config.toml
num_hidden_layers = 11
n_experts = 64
normalize_top_k = true
routed_scale = 1.0
balance_bias = true
router_noise = 0.3
beta1 = 0.9
Below are experts of layer 8 (counted from 0) of a mixture-of-experts language model. Rows are named router (the router's row for the expert), down (a neuron's output weights, with its number) and show model dimensions 0-31. Each number is 200 + 20 x the weight over its row's rms, rounded and kept within 0 to 999.
Before each expert's rows: "comes before" lists some tokens at least twice as common just after its tokens as in all text. This comes from a sample of Wikipedia text that the model never trained on. Tokens count by the router's weight.

# expert 12
comes before: "0", "1", "2", "9", "h", "A"
router,203,164,190,182,179,192,196,214,214,219,207,203,206,216,226,190,199,217,223,236,168,187,191,218,205,224,184,196,176,162,216,192
down13,226,188,183,161,200,214,216,223,177,208,177,207,203,170,214,222,207,192,199,170,188,201,259,198,206,207,236,195,183,190,259,196
down14,197,183,209,199,198,218,211,199,191,157,209,196,198,176,184,180,222,233,170,179,176,224,187,206,253,176,210,196,227,186,212,204
down15,174,196,181,208,204,184,209,221,188,197,216,161,212,200,197,183,168,232,218,204,182,224,217,197,178,211,185,205,224,203,181,209
down16,225,211,191,196,194,222,214,207,174,183,214,208,184,190,222,208,197,181,172,211,187,201,208,165,266,200,208,216,212,201,212,197
down17,204,205,227,189,189,224,184,227,214,229,206,194,197,161,221,225,165,205,168,186,197,200,181,174,209,193,174,191,237,166,191,199
down18,188,187,184,186,229,196,216,210,198,194,209,226,179,216,209,213,196,198,179,199,177,207,192,176,210,237,215,201,221,197,205,240
down19,196,219,191,193,206,228,175,179,165,209,176,228,227,185,176,174,208,169,236,178,170,205,150,180,177,223,197,205,216,209,203,208
down20,197,189,168,215,188,216,161,174,154,202,166,184,209,226,197,189,186,203,204,168,194,192,192,198,187,218,195,203,207,225,230,223
down21,238,208,242,192,219,204,190,208,185,184,152,216,214,174,190,171,209,212,207,191,224,184,212,178,184,165,195,208,170,216,198,192
down22,193,196,197,216,198,201,199,220,176,212,164,211,170,230,141,173,218,201,213,205,210,225,210,172,170,179,228,239,203,186,214,211
down23,208,200,208,246,208,210,215,153,201,164,196,221,209,220,165,227,202,191,170,214,233,202,209,195,182,224,175,181,203,200,192,162
down24,248,190,194,179,208,180,207,201,162,175,213,193,178,234,200,187,202,226,225,214,218,219,203,217,212,197,216,197,207,186,213,220
down25,181,208,192,198,196,215,182,185,207,204,178,224,180,188,161,177,196,238,231,183,186,227,205,209,186,196,223,208,214,184,173,200
down26,195,198,197,230,200,206,218,188,213,209,176,179,205,194,188,195,197,185,208,190,175,163,165,251,158,202,222,209,195,217,225,185
down27,181,201,182,189,192,199,218,183,209,207,176,235,182,194,186,218,235,203,189,223,207,218,206,173,225,180,212,204,196,215,185,148
down28,201,218,186,248,183,190,204,215,214,207,219,216,213,202,180,202,184,166,186,214,199,176,243,210,175,223,203,182,186,220,212,210
down29,168,185,205,224,186,220,184,205,188,191,231,206,190,225,184,207,187,212,223,175,194,178,195,214,243,217,182,202,176,224,171,190
down30,187,218,199,164,197,241,198,196,186,189,193,212,181,216,185,165,186,223,191,223,223,206,199,201,197,224,199,157,192,201,199,190
down31,222,171,199,227,168,181,192,202,208,173,205,216,211,198,194,197,208,231,223,180,194,209,191,197,191,179,233,159,192,209,215,211
down32,194,199,202,205,208,174,199,180,199,146,174,202,196,221,223,170,203,180,192,201,244,192,205,196,205,193,199,208,187,240,163,200
down33,179,238,204,202,174,177,218,197,175,200,151,231,219,228,199,189,170,232,209,236,204,229,192,188,226,210,222,197,196,225,179,161
down34,196,191,195,213,160,234,212,199,211,180,172,219,200,217,217,218,209,197,185,192,181,195,247,204,197,204,205,182,197,219,181,193
down35,222,184,175,178,211,216,195,180,204,166,170,195,223,184,201,221,210,231,201,170,231,198,189,211,209,194,201,257,206,215,195,186
down36,190,201,221,186,185,172,177,228,205,202,180,188,163,202,179,207,199,155,188,196,170,156,193,225,186,193,172,173,202,190,207,187
down37,221,189,179,216,232,239,223,191,200,208,163,243,208,220,197,203,227,189,211,166,240,191,188,195,219,164,232,177,201,185,189,217
down38,201,222,170,216,223,168,199,178,235,185,179,211,204,188,186,220,211,189,195,196,182,198,239,174,223,210,244,212,175,226,175,196
down39,184,214,205,187,221,177,198,197,175,228,226,170,207,216,180,200,179,256,213,210,208,221,225,199,235,206,161,198,219,201,190,208
down40,182,214,225,194,176,201,215,209,177,208,176,175,206,184,197,218,183,211,177,244,204,208,194,206,235,203,219,200,197,176,231,219
down41,218,188,187,204,171,227,212,194,229,164,198,184,169,161,193,221,192,191,229,178,188,161,224,197,215,221,195,225,215,214,209,237
down42,194,219,189,203,215,247,190,194,190,233,155,235,216,248,179,184,216,191,197,201,215,211,210,210,215,187,192,208,198,200,211,175
down43,192,171,200,213,256,211,173,197,209,180,219,171,208,222,184,172,205,205,201,202,203,224,192,177,196,172,211,192,227,196,239,194
down44,211,192,157,222,213,200,218,218,198,209,232,197,210,140,192,196,175,195,232,161,203,218,192,209,194,169,189,205,190,225,204,174
down45,204,208,166,193,222,197,180,201,239,213,228,176,216,175,166,205,206,171,211,201,156,199,226,185,182,209,187,204,192,217,231,217
down46,187,192,211,217,163,189,224,220,208,217,202,199,187,201,179,191,195,176,190,228,224,212,168,184,192,195,214,218,170,234,181,185
down47,222,252,192,209,195,209,193,170,218,171,216,237,202,214,193,214,183,172,190,170,207,215,202,193,196,172,198,208,195,220,202,203
down48,201,233,212,215,201,192,209,164,158,185,183,173,215,210,202,162,191,209,194,201,179,191,221,190,183,208,180,210,200,179,234,188
down49,159,178,204,196,202,226,178,203,160,171,216,184,195,207,220,225,201,165,194,167,248,194,225,200,235,187,199,212,197,165,209,168
down50,176,212,154,205,159,216,213,195,198,193,225,232,193,214,183,193,221,175,212,194,196,222,202,168,224,188,170,210,209,199,197,173
down51,226,205,198,213,220,191,194,216,214,214,204,202,188,157,239,217,189,186,203,191,203,168,221,211,232,164,150,203,233,196,207,223
down52,185,201,194,179,186,209,214,204,190,194,223,200,200,176,212,200,202,225,221,207,197,183,216,174,224,201,197,218,197,187,207,207
down53,170,232,165,168,178,215,232,216,211,182,180,204,223,187,257,225,215,218,181,197,178,195,227,212,181,195,180,185,213,180,208,202
down54,226,211,213,175,217,195,161,221,192,198,190,229,192,217,237,220,192,184,208,184,207,190,175,191,207,195,225,212,197,162,215,186
down55,221,232,201,193,188,190,236,187,212,169,248,183,208,226,208,174,200,220,217,175,183,218,195,213,233,198,199,179,166,162,210,179
down56,146,190,178,220,187,221,199,221,233,204,173,219,191,207,155,223,198,204,195,198,183,233,201,201,179,189,204,217,232,190,203,210
down57,182,207,215,209,189,213,198,176,202,224,230,177,197,204,190,212,225,173,203,221,220,180,207,168,223,208,214,191,204,210,193,188
down58,201,247,183,225,208,199,196,191,207,189,161,197,213,191,199,190,189,214,210,171,188,235,189,200,180,179,204,211,177,188,201,215
down59,178,211,201,197,227,212,175,211,184,207,152,251,230,202,201,194,204,202,197,196,163,183,202,219,259,196,225,184,187,149,219,193
down60,179,200,196,220,223,187,235,193,229,209,191,235,205,191,196,208,198,162,171,249,170,215,203,157,198,174,193,210,183,203,236,202
down61,202,220,209,205,208,225,176,221,155,217,187,217,175,212,167,251,213,170,231,192,189,210,199,175,216,187,207,208,228,226,196,187
down62,211,234,192,157,201,221,197,191,200,231,168,194,214,213,183,222,171,157,197,241,225,182,217,222,194,206,229,217,210,196,172,251
down63,211,253,192,214,211,210,204,185,180,212,234,205,200,212,159,226,201,190,193,192,198,219,174,177,203,192,193,195,224,204,179,214
down64,213,177,210,196,198,173,206,197,203,183,207,183,169,226,213,194,175,184,169,209,213,199,204,160,201,199,221,186,202,176,194,213
down65,209,224,205,179,211,236,203,181,209,170,203,209,184,207,192,195,182,214,195,187,213,191,176,175,203,207,177,221,196,207,206,205
down66,245,180,217,177,230,209,172,189,223,210,189,226,201,191,204,166,200,189,173,199,199,236,200,210,167,230,182,175,160,198,193,217
down67,232,227,209,184,208,236,189,174,201,208,205,232,185,197,209,193,162,203,196,195,173,198,195,197,201,212,215,190,255,226,183,188
down68,237,193,193,220,198,196,191,171,217,231,196,232,167,210,183,199,183,202,198,198,198,175,225,212,199,188,178,192,175,250,217,192
down69,183,182,188,193,161,213,182,182,193,177,172,178,197,216,209,200,176,220,201,205,238,186,221,204,163,187,207,197,210,214,230,232
down70,235,192,206,158,168,239,188,196,188,224,186,217,222,233,213,243,204,201,203,201,213,228,202,205,224,243,194,182,190,198,208,207
down71,199,228,189,206,215,210,210,202,200,191,202,203,174,240,172,198,153,187,189,215,210,190,224,199,205,189,218,197,198,201,207,188
down72,185,211,179,210,211,184,208,161,178,204,253,205,219,194,182,228,205,216,212,216,183,223,250,163,220,208,174,156,193,191,184,209
down73,199,163,219,190,207,205,215,222,191,214,213,201,197,178,237,224,208,183,187,188,195,166,232,192,192,218,207,189,168,217,220,199
down74,193,220,184,171,165,212,203,186,228,222,215,179,177,223,196,187,213,191,245,177,178,205,193,228,228,150,168,176,201,187,177,203
down75,225,200,211,199,214,196,227,199,212,183,203,201,199,210,212,227,177,184,225,194,192,215,167,197,138,186,171,180,165,183,215,180
down76,193,190,221,196,195,219,211,204,221,190,223,209,184,210,192,208,184,224,203,204,216,194,191,184,214,226,184,198,193,141,179,159
down77,219,212,236,191,209,192,170,229,206,223,228,220,222,189,208,201,174,203,212,219,215,202,200,215,187,185,218,192,216,192,199,205
down78,210,199,191,171,215,191,188,184,230,193,218,246,208,207,194,145,225,170,229,199,208,211,162,215,224,198,189,191,198,202,168,194
down79,171,160,186,201,186,171,219,184,226,183,201,188,204,226,231,155,193,204,177,222,220,203,188,183,210,234,204,221,183,177,239,220
down80,205,216,208,228,216,196,203,185,225,158,254,199,179,205,185,190,212,188,237,161,228,197,217,230,172,193,259,193,222,195,215,191
down81,163,184,217,214,227,203,218,213,242,181,197,163,162,185,205,202,231,189,167,187,226,206,191,208,212,191,234,159,227,200,240,182
down82,208,220,233,241,172,196,205,204,201,183,204,162,189,221,211,218,222,200,184,160,218,192,195,188,213,198,203,186,188,203,212,192
down83,221,198,209,171,194,213,160,202,193,177,195,225,204,187,190,201,202,208,183,210,195,210,197,181,209,187,235,205,207,218,212,219
down84,190,220,214,286,178,210,213,185,214,187,199,207,226,203,209,213,202,230,239,215,200,199,206,187,194,192,202,209,230,209,155,202
down85,215,197,222,180,165,194,181,231,177,176,184,206,217,190,222,256,205,179,222,201,165,179,189,206,191,182,237,189,187,213,228,199
down86,211,191,183,182,223,183,195,181,161,190,203,174,191,208,206,250,192,228,172,166,176,184,227,211,243,203,203,203,205,184,226,166
down87,163,173,202,202,191,197,178,204,153,231,194,185,183,226,218,196,162,229,220,195,167,225,183,195,199,163,207,214,230,180,227,170
down88,214,182,225,170,210,186,239,212,187,180,203,205,200,210,199,215,207,167,175,218,217,219,223,193,164,220,198,194,202,179,169,202
down89,195,176,184,173,198,211,218,160,191,193,188,205,213,189,221,205,156,190,161,158,188,185,221,191,150,230,211,228,193,221,205,193
down90,209,187,162,193,179,158,209,204,204,170,194,211,188,218,230,225,214,146,217,194,201,180,227,234,207,211,197,222,190,191,202,212
down91,199,212,213,204,224,170,176,200,196,217,195,173,206,158,202,204,194,206,212,188,199,177,197,193,215,179,184,196,198,215,209,222
down92,173,186,237,207,200,245,209,212,226,193,205,194,174,199,212,213,200,220,226,186,180,222,227,181,170,210,219,223,188,214,210,202
down93,186,176,204,200,173,178,185,200,198,187,213,209,211,196,209,199,208,166,175,182,196,191,188,202,209,195,204,203,199,169,219,231
down94,201,209,244,206,201,183,230,216,174,182,158,263,214,183,212,187,192,184,222,210,224,201,187,207,184,212,184,176,232,201,180,208
down95,193,182,185,174,203,180,201,219,216,173,206,213,223,193,221,216,190,200,213,192,219,211,190,161,193,222,200,198,177,173,167,185
down96,215,179,201,213,156,203,188,173,175,201,195,220,221,207,249,179,206,192,240,187,248,183,203,203,184,230,165,196,191,194,178,232
down97,195,251,175,174,191,181,230,216,225,181,220,202,211,188,185,184,190,159,216,212,210,205,184,155,189,180,240,196,203,199,201,171
down98,235,227,197,182,193,222,190,193,172,188,217,235,238,224,198,195,220,223,188,173,212,201,218,192,199,210,195,196,203,161,178,188
down99,186,182,169,181,169,195,182,225,210,190,166,213,180,170,221,226,197,152,198,192,227,209,176,183,206,191,219,168,198,195,192,220
down100,181,183,206,239,171,175,213,206,186,213,224,225,192,193,224,181,211,191,238,218,202,223,221,191,217,186,211,219,209,189,198,204
down101,184,183,203,187,193,190,229,222,224,205,182,225,187,175,189,202,210,222,183,203,210,239,195,184,195,225,204,173,183,197,193,206
down102,191,231,191,194,242,171,174,214,174,196,202,187,243,218,189,199,222,230,204,193,195,201,202,203,177,185,188,208,211,194,199,184
down103,201,184,193,207,208,228,186,202,185,209,186,204,199,196,162,190,224,200,213,219,202,192,202,175,197,147,227,175,208,191,159,214
down104,197,201,205,186,206,179,175,171,223,207,214,231,218,151,216,163,182,193,193,216,223,198,202,221,196,214,193,221,214,185,192,231
down105,202,233,209,228,208,187,187,216,189,187,240,190,247,203,234,216,201,188,171,177,205,187,196,228,170,211,185,192,205,185,216,214
down106,221,204,219,199,191,196,220,145,197,251,217,211,215,214,215,228,187,209,189,175,192,217,178,232,200,195,197,190,197,203,170,214
down107,221,203,227,178,214,226,195,209,191,177,224,201,171,205,187,209,200,199,193,173,177,190,208,174,184,174,161,217,223,229,187,220
down108,219,173,193,178,197,209,193,208,185,237,183,139,213,213,224,231,203,199,194,195,190,229,211,192,168,232,196,200,202,230,176,213
down109,249,191,206,189,224,188,164,210,254,176,170,200,200,217,204,212,219,190,185,203,203,192,182,200,174,184,180,213,188,163,176,153
down110,194,184,209,185,214,198,204,206,203,158,168,185,201,200,191,202,220,189,171,168,194,199,228,174,203,229,223,244,156,191,218,197
down111,179,194,221,192,210,170,213,185,201,210,188,208,203,169,174,201,247,168,229,198,195,240,210,195,208,218,171,173,162,221,202,194